Weights of a small mixture-of-experts language model, trained from scratch on English Wikipedia: 4 picks a token, a sigmoid router.
Below are experts of layer 9 (counted from 0) of a mixture-of-experts language model. Rows are named router (the router's row for the expert), gate (a neuron's input weights, with its number), up (a neuron's input weights, with its number), down (a neuron's output weights, with its number) and show model dimensions 64-127. Each number is 128 + 24 x the weight over its row's rms, rounded and kept within 0 to 255.
After each expert's rows: a language model's description of what the expert responds to; "mostly gets" lists some tokens that are sent to it at least half of the time. This comes from a sample of Wikipedia text that the model never trained on.

# expert 30
router [208 106 141 143 115 142 133  96 132 105 125 100 110 134 122  98 114 138 102 130 133 127  96 102 100 110 112 151 100 131 133 126 113 139 100 118 130 177 138 142 161 142 120 130 144 132 138 164 145 130 124 109 132 107 168 112 143 115 156 149 148 168 174 129]
gate0 [119 150 125 103 100 116 119  95 137 147 144 148 149 119  83 144 140 158 156 117 133  91 132 103  78 100 154 114 131 147 117 144 117  72 117 142 120 151 140 137 169 168 117 127 105 155 121 140 197 106 123 122 120 115 180 131 161 106 142 134 124 174 144 122]
up0 [137  70 153 100 104  99 113 170 135 114 151  92 115 125 142 123 126 117 116 132 125 128 156 155 172  92 129 150 108 107 107 137 147 114 147  97  97 166 103 115 153  88 135 138 106 132 114 111 119 131 167 157 126  92  97 118 142 137 165 104 137 132 135 137]
down0 [ 87 152  96 114 114  96 120 162 139 145 122 121 115 124 171 127 166 115 156 116 140 134  97 103 104 153 106  81 155  98 106 143  85  79 145 147 113 163  90 118 114 121 117 130 134 139 155 150 125 127  98 129 143 116 105 156 118 123 150 140  91 155 179 153]
gate1 [148  89 155  85 118 118 138 109 168  97 132 129  99 156 186 136 123 120 123 119 145 112 109 126  97 186 109 138 109 120 114 104  97 177 107 176 122  98 131 194  87 138 121 177 125  95 101 179 119 131 148 118 103 158 134 140 144 157 127 148 141 118 141 126]
up1 [167  91 134 121 136 124 108  76 185  64 161 159  89 142  96 116 146 130 138 125 151 136 105 106 103 167 122 135 120 127 126 135  98 164 124 147 130 161 141 130 123 169 103 137 114 143 124 129 165 130 154 165 129 157 131 154 168 157 117 129 152 140 152 109]
down1 [126 106 110 104 144 157 129 123 155 128 101 159  93 165 136 117 127  90 154 130 147 141 147  98 125 151 114  90 119 126 136 121 136 121  96 141 120 109 140 164 138 141 131 131  73  91  69 161  96  74 108 156  86 147 139 112 157 161 113 131 105  85 137 130]
gate2 [101 128 166 120 151 116 146 128 151 105 160  84 100 152 111 157 126 152 123 136 138 112 106  82 155  88  99  96 122 140 128 129  99 137  95 136 107 132 177 137 167 136  94 117 127 139 138 134 166 117 192 106 113  93 161 151 175 106 144 135 117 127 107 156]
up2 [161 148 123 130 102 106  92 173 152 129 152 109 110 144 148 177 141 193 121 143  94 147  95  95 147  78 149  97  84 134 127 115 107 112 130 139 169 160 150 135 170 125 129 119 117 165 129 117 127  87 130 103 122 137 102 134 119  99 148 149 151 163 100 110]
down2 [113  75 182 171 110 126 147 147 116 161 128 108 100 133 150 100 175 147 118 107 102 130  86 136 175 138 110 145 155 136 139 127 131 137 118 131 125 145 121 110 136 141 127 144 125 124 116 131 149 124 126 142 149 142 159 126 119 121 158 138 103 164 136 144]
gate3 [ 98 142 155 135 145 123 131  97 133 124 155 112  85 123 123 156 109 150  91 141 149 101 141  66 126 129 145 111 123 162 167 122 115 104 105  91 107 113 175  74 164 156 139 107 144 144 134 125 141 142 145 137 115 131 195 112 125 181 168 116 125  99 130 154]
up3 [161 147 122 142 108 153 122 138 123 129 104 117  76  52 149  76 120 121 144 114 154 140 131 109 168 109  97 150 129 107 121 134 103 156  94 116  87 142 136 109 130 153 111 143 188 115  91 142 155 120 129 128  99 158 122  96 148 128 138 108 121 117 103  66]
down3 [105 130 151  88 134 113 132  88 139 163 128 155 140  80 117 110  92 132 154 161  92 109 102 151 130  92 117 153 110 127 122 147 136 113 104 105 126 146  81 145 129 126 177  92 128 143 119 118 157 123 112 108 115 155 155 108  78 120  92 140 143 136 140 104]
gate4 [128 141 142 144 139 114 138 138 136 141 136 125 123 130  99 104  93 143 160 124 115 140 143 125  85 108 150  89  98 113 103 107 151 128  77 161 127 106 180  90 141 132 143 124 127 149 148 120 165 130 142 146 136  74 160 137 165 196 136  92 123 141  69  99]
up4 [134 113 135  93 137 115 142 166 113 122  81 130 140 117 125 102 123 124 125 129 130 139  82  98 126 120  93 180 125 102 130 100 147 119 143 123 144 162 115 105 107 145 160 118 130  91 134  80  78 148 125 130 134  83 121 156 113  87 128 142 117  85 131  78]
down4 [128 149 154 118  99 128 163 119 103 156  91 135 157  93 138 134 158 140 141  93  99  68 156 149 141 112 163 139 102 109 132 118 139 104  87  64 148 145 123 123 132 132 136 145 126 106 124 103  90 144 120  97 100 127 125 127 124 115 100 130 144 125 127 101]
It responds to: List and row endings. Line breaks, closing parentheses, semicolons and table pipes that end list items, table cells or infobox fields, such as "(paperback)" or "Editor-in-Chief".
mostly gets: "\n", "\n\n", ");", "; |", ";", "); "

# expert 24
router [170 124 162 137 127 120 138  85 122  77 134  97  70 128 134  94 152  96  99 139 126 114 111 143 132  72 118 133 110 103 124 125 119 136  65 116 126 161 118 138 155 131 105 123 184 126 134 155 144 138 131 114 135 133 125 144 111  84 116 160 139 182 152 116]
gate0 [125  88 159 136 153  97 110 145 146 139 158 116 135 110  95 126  97 101 148 121 158 127 102 165 103  96  93 101 123  88 168 155 134 116 107 147 131 139 117  95 117 162 124 122 140 129 131 164 150 179 160 109 112 159 130  90 105 172  74 108 152 113 124 107]
up0 [149  98 141 144 126 131 132 103 164 172 154 126 112 113 144  95 141  85 137 112 135 142 142 164 129  93 174 148 112 105 146 118  93 100 165 159 163 144 141 130 130 120 104 150 162  97 136 140 135 111 161 103 105 112 107 161  74 124 111 158 107 121 112 139]
down0 [ 65  82 105 150  89  96 145 121 127 157 120  87 103 136 159 146 109 138  96 176 135  98 103 147 133 114 126 122 119 144  97 172 111 140 114 146  80 113 166 140 195 100 101  98 126 103 152 121 125 132 173 119  87 108 104 111 133 126 104 151 133 116 158 106]
gate1 [101 144 125 168 169 120 185 130 118 107 106 148  92  95 114 117 108 159 146 138 124 137 131  91 128 163 131 135 148 137 137  99 115 165 135  97 110 146 141 195 124 148 125 126 128 129 120 125 143 104 137 133 134 140 123  93 115 111 141 155 137 122 148 173]
up1 [133 127 125 113 132 153 158 120 112 133  95 120  83 160  90 125 144 125 133 130 132  96 120 144  94 125  96 112 164  98 174 148 137  97 127  94 154 101 119 160 100 135 145 124 112 106 109 120 178 150 107 141 117 119 109 122 141 118  93 120 157 129 112 100]
down1 [155 161 115 175 111 143  99 151 129  97  79 141 106 155 129 108 171 166 125  97 114 173 142 156 146 145 120 172 141 131  91 115 127 133 133  81 134 104 115 123  79 118 142 118 149 104 102 158 114 116 153 126 125 107 121 140  87 122 109 175 122 133 122 158]
gate2 [117 143 128 113 126 120 155 107 113 142 105  63 116 172  94 138  90 157 147 136 134  93 107 109 121 165 138 100 124 116 136 119 130 158 139 147 108  95 158 117 144 171 155 136 110 137 140 174 132 134 138 110 116 137 127 104 134 134 117 108 113 179 133 108]
up2 [127 148 125 126 139 109 100 140 111 167 129 107 121 160 128 126  96 100 166 120 127 128 138 177 142 106 123  98 137  92 160 135 137 165 158 135 120 168 116 106 157 134 135 112 157 146 164 150  84 154 131 141 116 116 149 171  83  78 129 123  95 109 106 137]
down2 [132 145 133 102 124 128 150 136  93 112 207 158 130 139 137  92  80 107 162 159 106 135 118 152 108 124 106 152 106 125 136 127 157 168 127 131 142 137 145 165 113 141 118  93 120 137 159 156 150 136 143 114 126 135 134 151 106 161 118 132 109 135 130 136]
gate3 [119 172 179  94 151 125 158 110 172 105 126 116 134 115 126 113 147 146 161 143  98 126 129 101  90 125  99 102 104 126  95 123 135 136  88 140 140 123 123 127 130 134 126 133 140 127 145 126 114 131 133 124 153 132 129 169  85 107 133 122 163  96 119 112]
up3 [ 99 112  95 124 114 106 113 177 136 130 116 126  79 135 135 157 121 204 132 130 118 112 117 111 138 142 141 133 139  88 132 132  71 133 117 169 148 117  97 120 143 112 132 140  93 142 119 133 140 133 125 109 164  96 122 138 118 172 192 120 119 118 152  97]
down3 [157 116 121 133 108 146 135 141 137 107 108 110 100  81 123  93 114  98 134 177 140 121  60 104 126 143  91 143  81 116  72 169 101 129 113 128 164 134 154 148 102 171 124 125 134 159 137 115 131 135 146 116 171 144 114 102 164 113 116 131 137 143 113  95]
gate4 [120 129 151 123 151 142 124 143 140 111 153 141  75 182 152 111 100 125 126 147 103 151 129 149  96 151 132 152 103 131 118 130 163 113  76 140  88 157 136 126 189  90 113 165 115 135 138 120 118 162  84  98 127 135 101 115 153 117 107 137 106 142 138  66]
up4 [144 106 117 110  95 169 162 127 126 129 117 136 122  87 125 115 159  89  98 108  98 166 138 174 129 122 176 156  89 116 124 132 110 167 124 175 142 136 130  95 146  79 104 122 122 121 126 139 186 146  74 126 113 111 166  77 117  95 130 131 105 134 132 120]
down4 [ 87 121 157 137 115 162 117 143 128 154 118 147 110 172  94 160 133 125 139 101 116 104 145 147 143 136 121 166 105  99 101 150 133 137 115 100 149  95 198 110 114 157 138 127 147 139 104 157 133 142 101 124  95 160 139 101 159 116  65 125 121 139 109 153]
It responds to: Line starts and prepositions. Line breaks and table row openers in lists and infoboxes, plus prepositions such as at, from and under in running prose.
mostly gets: "\n", "| ", " at", " under", " under the", " from the"

# expert 40
router [134 110 160 113 113 128 130  76 156 127 152 136 119 133 139 135 107 117 104 167 174 132 140 140  68 150 108 139 145  95 115 140 155 154 129  95 144 174 136 138 146 121 170 129 154 120 165 115 152 127 111 128 159 156 163 118 156 135 138 175 164 155 150 159]
gate0 [147 153  94  92 143 124  93 125 136 102 183 146 166 162 116 146 136 131 117 166 105 109 107  94 111  95 137 114 103 151 127 137 103 121 100 141 128 144  87 103 131  97 100 139 127 139 160 141 186 123 170 112 147 142  90  89 143 136 106 129 115 158 129 149]
up0 [105 120 108 151  78 157 118  72 101 111 147 177 143 117 163 158 146 141  74 110 115 139 120 121 112 158  92 140 121 122 162 125 134 115 156 121 135  99  93 150 165 113 144 104  87  98 121 112 147  94 125 134 120 171 123 108 124 142 127 118 103 125 105 151]
down0 [180 134  68  94 134 155 156 121  84 130 110 141 173  87 149 141 141 147 137 112 142 114 108 145 147 106 165 103 112 106 110  95 171 106 131 144 166  83 168 129 142 114  70 119  99 142 103  97 140 130 124 110  81 140 119 149 153 133 120 120 128 110 121 104]
gate1 [145 129 159 131 106 170 137 113 114 141 119 132 143 145 125 137 169 107 118 149 189 142  99 117 129 137 135 160 101 140 129 164 127 164 132 125  83 184 152 125 126 149 122  72 159 143  85 105 144  99 106 116 114  96 139 114  92 120 120 148 137 102 138 168]
up1 [163 142 132 151 142  87 181 107 134 119  84 138 137 143 128 116 133 135 171 120 177 144 141 116 128 120 145 132 122 105 122 166 109 129 151  97 144 134 142 139 161 113 114 162 117 118 150 138 129 141 138 102 140  88 135 102 144  54 130  96 124  95 126 103]
down1 [205 145 106 128 154 136 133 125 127 136 125 110 135 144 125  94 156 105 149 123 150 178  97 116 132 116 137 136 127 131 143  87  96 155 125 141 150  91 149 132 105 122 127 128 100 105 117 141 114 120 154 126 127 100 104 130 186 162 132 125 109 152 106 124]
gate2 [114 134 160 160 110 140 155 147 135 102 129 163 107 100 147 100  89 128 116 144 134 129 153 109 114 150 114 106  82 110 140 145  84 156 145 113 114 126 134 142 184 138 112 140 104 147 192 168 113 148 168 124 194 111 123 184 114 123 129  99 121 132  95 124]
up2 [158 116 102 126 171 162 109 177  97  96 118 138 156 170 163 119 152 126 156 138 145 116 125 104 164 100 103 103 160 124 143 102 124  85 137 127 141  88 143 150 111 126 176 132 134 111 120 157 111 130  59 116 121 127 148 113 122 142 155 139 143 117 151 124]
down2 [175 120 159 105 142 169  85 170 114 146 135 137  87 126  96  97 137 140 125 116 111 109 122 102 157 106 156 115 109 123 107 137 143 146 117 133 139  93  96 173 128 120 152 174 168 129 123  96 138  90  96 143  90 109 124 131 149 122 150 128 166 159  93 122]
gate3 [124  99 143 177 130  63 133 100 162 143 134 127 115 163 141 117 156 110 160 117  99 100 112 150  87 124  96 152 130 136 108 125 124 135 135 107 169 140 121 106 171 101 150 180 155 136 127 145 134 145 114 132 124 122 145 137 144 127 173 110 141 125 150 152]
up3 [134 106 148 110 115 116 120 169 122 134 133 100 117 163 151 135 107 119 180 125 109 112 157 154 119 121 106  99 126 107 129 112  88  92  90 162 148 131 137 148 129 116 114 109 161 146 125 164 142 134 139 131 103 101 145  98  78 136 131 116 115 148 130 115]
down3 [137 135 104 145 123 168 136 157 137 145 164 128 165 107 131 102 130 107 133 172 138 111 103  89 159 124 105 130 106 118 136 112 117 113 127 138 105 147 116 116 143 162 138 134 100  87 132 109 108 160 118  89 112 154 103 128 130 104 115 143 133 151 125 131]
gate4 [113 133 160  77 105  70 126 119 165 114 113 127 127 153 122 121 111 170 144 119 142 169  78 136 107 154 119 129 124 148 121 156 126 176 112 119 170 180 133 140 113 111 108 115 155 132 130 122 135 143 181 141 149 174 108  97 148 119  97 122 132 107 121 134]
up4 [114  92 159 104  93 116 149 107 121 109 130 159  88 148 128 147 117 149 109 137 115 147 106 153 132 153 116 158 121 155 103 104 154 148 104 120 142 158 117 155 128 123 149 100 102 130  98 129 108 160 100 130 132 128 103 128 123 135 116 105 115 143 135 124]
down4 [109 138 118 138  86 159 121 117  72 170 118  80 128 129 113 166  96 139 176 120 143 111 134 120 113 140 139  87 116  87 125 161 123 110 188 136  95 143 144 111 145 126 142  87 143 102 117 102  83 139 150 127 148 146 149 132 100 130 150 135 146 151 160 120]
It responds to: Small counts and digits. Single digits and small numbers in tables, scores and lists, and number words like two, three, four, e.g. Game 2, 5 | 1.
mostly gets: " two", " three", " four", " six", " five", "3"

# expert 56
router [166 141 109 111 147 159 124 102 133 127 150 105 146  88 117 141 127 139 106 207 161 144  98 122 123 112 111 118 108 124  97 117 141 126 119 139 140 148 160  92 161 146 131 152 142 113 127 120 125 128 139 117 158 160 129 133 128 112 154 167 196 127 182 149]
gate0 [150 125 131 122 102 159 122 104 134 126 154 111 135 124 143 138 112 109 130 162 163 138 133 143 141 124 113 111 127 147 128 133 198  93 119 133 161 130 121 144 136 168  89 133  94 160 135  80 134 116 152  87 166 183 142  90 137  63 143 127 121  87 135 126]
up0 [146  84 116 153 125  90  85 109 126 101 144 131 139 112  82 150 117  90 140 123 138 126 165 120  93 122 130 104 121 115 143 157 175 125 140 122 129 145 141 156 111 131 129 103 135 154 115 118 191 122 131 169 181 177 111  95 170 119 150 147  90 121 106 156]
down0 [114 100 128  97 160 128 141 150  85 144 123  99 121 131 107 106 140 135 103 160 165 156 124 113 139 183 119 111 124 149 131 125 127 116 127 123 120 138 104 131 125 161 136 100 120 169 128  88 102 139 120 137 124 129  65 136 165 139 115 125 119 167 102 142]
gate1 [147 155 149 118 164 157 133  78 154 133 132 141 119 115 104 118 124 128 116 140 111 140  84 163 156 130  90 115 115 125 103  83 149 123 121 180 141 125 151 128  90 117 157 149 152 143 148  69 145 137 156 141 136 118 129 123 151  87  93 106 116 113 184 137]
up1 [131 103 129 135 122 100 185 147 170 164 135 114 120 132 140 132 107 128 106 109 123 145 130 162 123 146 147 123  95 135 106  60 132 145 135 147 174 123 163 123 174 124 119  88 181 123  98 118 126 154 146 139  97 149 118 145 117 182 135 147 124 117 116 106]
down1 [107 116 125 145  90 156 143 144 123 119 138  86 153  79 158 172 154  78 145 157 137 144 153 130 134 150 103 144 136 168 144 142 114 107 111 123  98 131 143 123 120 159 169 135 147  96 107 167 114 118 167 106 159 115  92 131 112 101  68 145 120 107 105  95]
gate2 [147 163 146 124 107 167 190  84 148 148 100 114 137 118 113 157 110  76 126 162 133 104 147 126 146 122 131 138 121 137 108 119 159 147 101 111 104 141 111 157  96 134 135 143 131 133 150  95 158 154 148 118 137 149 127 155 143 182 157 116 101 157 140 142]
up2 [118 184 102 117 111 126 102 127 109 163 117 148 111 159 141 149 135 164 112 124 101 114 117 107 131 131 156 135 174  98 112 128 154 118 119 145 144 113 108  82 178 108  91 114 131  93 107 160 110  87 109 128 104 164 163 141 116 102 124 143 171  85 112 144]
down2 [106 139 176 128 130 148 129 108 143 146 114 154 133 158 133 144  99 119 151 113  97 130 137 109 123  97 170 121 122 116 111 116  82 130 139 124 118 124 118 112 150  84 138 121 133 106  81 138 123 110 128 115 130 173 103 169 174 156 177  75 125 129 131 121]
gate3 [137 119 136 103 119 106 153 102 138 135 117 140 158  87 148 133 138 133 106 160 161 130  98 140 156 130  78 128 146 143 156 109 140 106 101 104  68 139 144 121 141 177 138 149 109 160 130 128 144 158 149 122 143 105 102  95 153 135 186 110 146 134 151 134]
up3 [135 140 160  85 138 144 126  97 138 117 151 125  95 150 160 142 130 125 131  93 161 103 133 116 137 157 135  88 124 130 137 132  85  95 106 121 146 138  88 161  82 164 130 100 109 128 147  71 108 124 149 122 122 163 127 130 140 111 166 113 101 103 129 142]
down3 [ 92 139 137 100 116 182 136 152 113 116 125  95 104 154 146 137 131  91 163 132  78  98 154  93 113 115 178 131 125 110 123 144 112 108 116 102 170 140 154 113 156 100 130 136 136 131 148 117 158 148 107 113 132 116 100  81  91  69 157 137 124 101  93 174]
gate4 [119 120 125 166 152 175 135 128 167 114 163  94 119 114 114 113 133 130 176 138 152 156 108 128  96 118 154 113 166 172 130 135 126 139 118 135 138 151 162 113 185 145 103 148 150 114 148 126 148 130 134 135 153 168 128 182  90 107 161 143 155 132 147  71]
up4 [156 116  99 172  96 100  92 100 117 119 139 152 186 132 103 122 137 112 115 158 177 186 133 130 129 117 130  80 101 140 142 139 108 146 127 142 130 114 185 112 115 141 143 178 134 156 139 115 145 116 151 135 180 124 167  86 122 132 108 140 119 140 141 111]
down4 [108 169 119 122 101 124 150 110 135 159 131 174 124 105 115 120 107 101  97 121  95  89 168 116 167 144 149 117 146 108 134 145 107 131  71 123 140  89 106 122 139 129  86 150 154  78 141 126 141 108 104 145 114 131 127 143 162 151 170 120 122 126 139 112]
It responds to: South Asian name syllables. Middle syllables of transliterated names, especially Indian ones, such as Pav-it-ra, Sh-arm-a, Wa-he-eda, Butt-ig-liera.
mostly gets: " As", " Is", "amb", "ash", "az", "As"

# expert 18
router [176 123 155 156 143 132  84 106 142  95 123 106 112 137 117 154 122 109 163 177 163 166 100 134 114 127 131 125 129 128 116 141 169 155 133 124 141 155 162 125 145 160 138 135 178 119 133 122 132 119 114 139 182 154 144 145 149 105 134 119 151 104 168 105]
gate0 [153  83 187 159 133 123  96 147 138 108 155 134 153 150 100 156 149  77 117 181 108 118 133 119 104 131 139 152 154 122 119 173 140 164 125 136 122 145  81 104 169 128 124 130 140 125 145 156 151 110 111 120 138 112 158 137 143 142 135 159 177 106 142 128]
up0 [140 117 133 116 137 137 127 104 119 166 133 149 140 128  82 105 113 112 107 104 138  96 132 169 144 136 152 136 130 133 137 116 146 106 123 125 147 113 132 165  87  62 165 108 169 125 104 115 169 154 134 156 131 114 153 173 111 133 154 134 104 142 162 153]
down0 [ 86 151 146 154 196 138  96 113 144 114 117 162 104  95 121  67 117 148 171 120 173 122 125  93 113 113 127 121 118 112 101 132 105 114  91 154 149 132 143 143 118  91 152 123 162 170 191 127 129 105 125 122 120 173  78 110 125  92 107 142 138 142 129 138]
gate1 [147 142 153 183 113 138 145 115 141 162 122 121 125 114  81 161 137 120 132 153 152 160  91 102 150 132 142 130 103  95 157 149 100 126 138 148 133 120 100 145  92 117 114 136 106 109 122 117  96 140 117 109 159 141 116 144  96 126 122 140 151 113 176 171]
up1 [128 125 151 132 138 102 120 107 121 121 122  93 104 110 136  95 145  93 137 118 113 150 159 110 126 133  99 118 151 106 106 158 142  75 137 130 144 130 140 121 122 136 137 117 148 136 104 129 152  99 146 152 156 148 136 201 119 109 177 118 108 118 146 114]
down1 [103 121 161  80 121 157 130 115 127 100 145 146 115 192  91  96 116 168 172 179 123  92 108 106 120 130 106 106 133 119 102 132 108 116 160 148 147 137 126  99 119 136  97 101  81 116 129 132 105 125 128 112 110 135 131 126 135 140 138 101 136  81 134 161]
gate2 [171  94 139 130 148 142 137 127 135  67 154 101 154 131 162 162 150 159 105 178 150 156 151 147 137 129 104 149  88 152 176 126 125 126 116 110 137 114 133 101 136 144 136 135 132 116 142 155 126 146 119 149 124 147 136 153 157 167 135 137 146 104 103 118]
up2 [120 182 146 134 106 139  96  97 148 128 126 153 100 113 108  86 149 126 165 125 131 157 118 175 159 116 130 153 128 140 153 120 124 153 110 110  75  88 144 135 114 169 146 163  97  94 110 138 128 132 143 127 127 115 153 114 156 106 110 151 123 114 127 116]
down2 [145 109 156 117  93 140 131 137  54 126 134 111 123 148 113 117 164 155 143 136  94 141 121 125 105 169  97 135 156 146 120 117  95 131 134 131 164 138 121  80 105 164 136 140  91 116 135 113 101 135 140 102 107 126 134  99 110 102 142 134  99 126 102 146]
gate3 [131 163 154 143 102 141  89 144 161 104 126 177 145 128 115 135 126 155 130 106 115 164 133 118 148 124 116 106 129 135 104 121 126 138 137 131 119 161 163 164 174 145 108 120 165 121 115 152 127 127 107 163 157 126 171 136 137 134 113  96 146 142 132 160]
up3 [110 149 155 131 146 138 134 140 133  73 144  69 129 126 125 133  99  91 148  88  92 154 105 177 131 129 189 147 117 108 115 146 108 136 106 170 117 139 113 134 120 127 126  75 148 125 164 116 131 112 146 125 127 103 125 150 122 140 124 170 116 118 133 148]
down3 [145 108 133 118 145  63 112 147 150 160 142 155 101 110 106 123  92 101 151 117 129 142  96  90 125 144 140  99 158 141 186 161 136 122 142  86 126 131 141 126 105 109 145 172 122 140 147 134 147 135 119 139 116 115  97 166 136 131 158 126 154 160  86 174]
gate4 [160 146 120 129 162  99  88  88 149  87 134 156 122 154 112 124 108 143 114 151 164 135 150 123 151  90 148 124 171 133 150 152 108 159 141 192 152 130 167 147 140 112 136 114 136 123 122 133 136 113 110 121  83 121 166 142 166 138 149 112 150 136 139 128]
up4 [159 101 159 129 115 119 136 129 134 115 158 125 148 193 130 135  84 175 132 114 111  99 110 140  98 140 155 172 134  99 145 132  91 154 127 103  82 135 117 123 142  85 163 132 129 166 112 125 128 134 127 125 144 141 108 108 116 180 111 135 146 148 108 149]
down4 [107 167 149 130 161 134 147 113 119 107 153  68 134 119 144 160 148 142 162 132 102 150  99  83 101 152 144 133  78 169 138 153 169 156  87 135 128 144 139 118  94 129 169 155  96 135 122 140 118 143 150 119 119 135 176 146 137 154 181 123 158 170 115 123]
It responds to: Mid-word English pieces. Middle or ending pieces of common English words, such as ter in letter and better, hest in highest, ight, and time words month and week.
mostly gets: "ight", " month", " week", "irst", "unning", "ast"

# expert 23
router [153  99 133 137 129 124 121 155 137 111 153 145  78 130 162  90 129 134 115 190 141 144 140 108 100 143 114 170 113 122 101 142 137 131  84 116 105 149 133 129 169 159 134 136 171 175 107 171 143 148 124 130 151 141 107 155 118 136 150 175 152 131 139 116]
gate0 [134 109 152 123 138  91 159 116 139 102 144  91  98 150 139 132 165 135 156 145 174 150  87 135 134 138 148 154 139 116  95 149 152 128 169 117 145 149 130 101 139 131 147 111 134 122  84 146 112 119  91 137 127 139 121 138 141  89 125  95 162  98 137 137]
up0 [118 145 166 122 176 132 130  99 166 114 120  98 119 126 116 143 148 138 136 147 139  88  99 110 112 132 133 107 159 121  97 120 114 129 151 155 110 150 153 135 112 146 120 116  87  81 162 134 154 112 112 151  96 152 112 145 116 115 147 110 127 145 132  95]
down0 [114 127 130 148  59 113 115 133 169 154 113 121 117 109 145  93 140  93 110 140  99 129 140 122 119 120 107 137  86 156 170 132 125 165 104  88 113 119 151 131 137 124 141  93  79 117 119 138 165 132 174 114 123  81 122 116 105 120 117 159 136 109 108 151]
gate1 [121 156 141 135 111 113 140 122 107 128 123 132  80 156  96 121 102 103 152 150 168 113 129 137 133 124  94 179  87 152 111 132 148 116 124 131  95 129 127 135 121 123 118  93 164 153 115 145  88 118 146  97 109 158 127 135 159 102 147 121 150 108 131 119]
up1 [118  83 107 141 137 151 112 164 137 136 170 159 117 156 170 124 166  63  90 124 126 126 146 127  65 100  77  95 107 107  89 110 103  98 121 124 131 167 157 148 154 122 127 140 142  97 112 145 145 153 161  98 128 146 123 117 134 122 153 124 120 112 103 101]
down1 [127 154 136 154 145 158 120 141 115 117 113 120 112 104 168 102 154  87  55 126 100 130 161 124 119 189 134 177 133 154 136 120 133 137 144 126 141 111 109 108 158 154  86  87 138 156 117 124 130 104 119 131 118  94 100 131 162 144 109 117  80 158 124  95]
gate2 [157 115 133 170 115 157 147 135 128 126  96 135  95 155 168 115 166 126 117 175 145 129 115  91 156 134 155 163 142 152 107 134 141 153 130 107 174 130 137 115 127 113 142 154 156 115 119 106 107 136 154 131 151 138 106  84 134 105 128 167 130 145 130 141]
up2 [141 135 111 129 138 154 152 155 120 132 119  67 156 126 120 109 178  97 109 157 139 131 144 161 113 131 124  99 117 128 117 119 150 140 157 114 108 139 193 163 146 135 122  99 171  87 113 191 128 127 118 131 105 161 116  96 146 114 143 134 128  94 128  74]
down2 [151 126 140 110 157  94  83  86 133 128 136 149 107 127  94 134 144 163  81 130 131 141 129 107 112  73 142 121 139 126 148 126  97 121 160 182 149 114 114 150 127 123 126 118 165 138 123 115 130 115 157 168  95 138  96 169 106 134 157 128 125 115 146 118]
gate3 [129  77 110 134 150 128 117 150 123 133 139 168 125 120 144 151 108  83 129 177 109 163 127 148 119 112 100 152  91 162 128 186  97 104 125  71 125 145 156 151 115 117 115 143 175 143 117 124  97 100 114 161 124 141 113 126 115 134 179 106 126 138  86 112]
up3 [109 133 117 125 115 162 144 105 103 145 158  99  82 148 157  92 120 139 139 151 101  96 164 113 174 135 158 130 119 103 141 162 137  83 179 120 133 107  86 118 144 130 131 119 149 134 128 183 120 117 110 131 149 126 150 165 113 125 100 116 120 148 126 154]
down3 [100 116 116  88  94 129 126 103 113 115 128 117 103 206 117 132 129  99 172  89 145 145 114  98 145  99 152  94 180 114 116 118 127 151 126 123 145 142 180  73 128 149  67 128 123 123 125 110 169 114 127 128 154 116 115 163 121 128 114 135 122 123 110 146]
gate4 [127 113  88  90 134 171 146 146 132 147 117 179 137 113 150 118 107 128 150 148 144 126 108 123 154 123 109 192  63 129 101 133 144  82 116 135  89 122 139 110 139 128 102 164 156 160  94 162 139 141 135 128 142 137 119 111 103 169 119 158 154 142 146 136]
up4 [127 158 145 151 142 173  90 125 113 117 102 160 151 160 191 104 152 100 110 115 139 141 154 137  99 138 141 161 117 165 134 107 115 136  80 168 116 134 142 148 126 117  86 134  91 103 127 117  97  99 101 131 162  97 139 137 107 117 174 131 124 146 113 130]
down4 [108 153 144 157  93  86 120 105 116 149  99 136 128  84 109 127 167 136 112 149 158 116  84 105 163 111 123 110  81 138 161 114 102  98 129 123  82 148 139 134 141 126 135 138 161 142 134 130 141 122 115 163 121 120 124 138  93 108 148 120 111 109 129 120]
It responds to: Germanic consonant clusters. Consonant pieces and umlauted letters inside German, Scandinavian, Polish and other surnames, such as Rothschild, Goebbels, Gildenlöw, Middlesex.
mostly gets: "ö", "ü", "ä", " Sch", "sch", "h"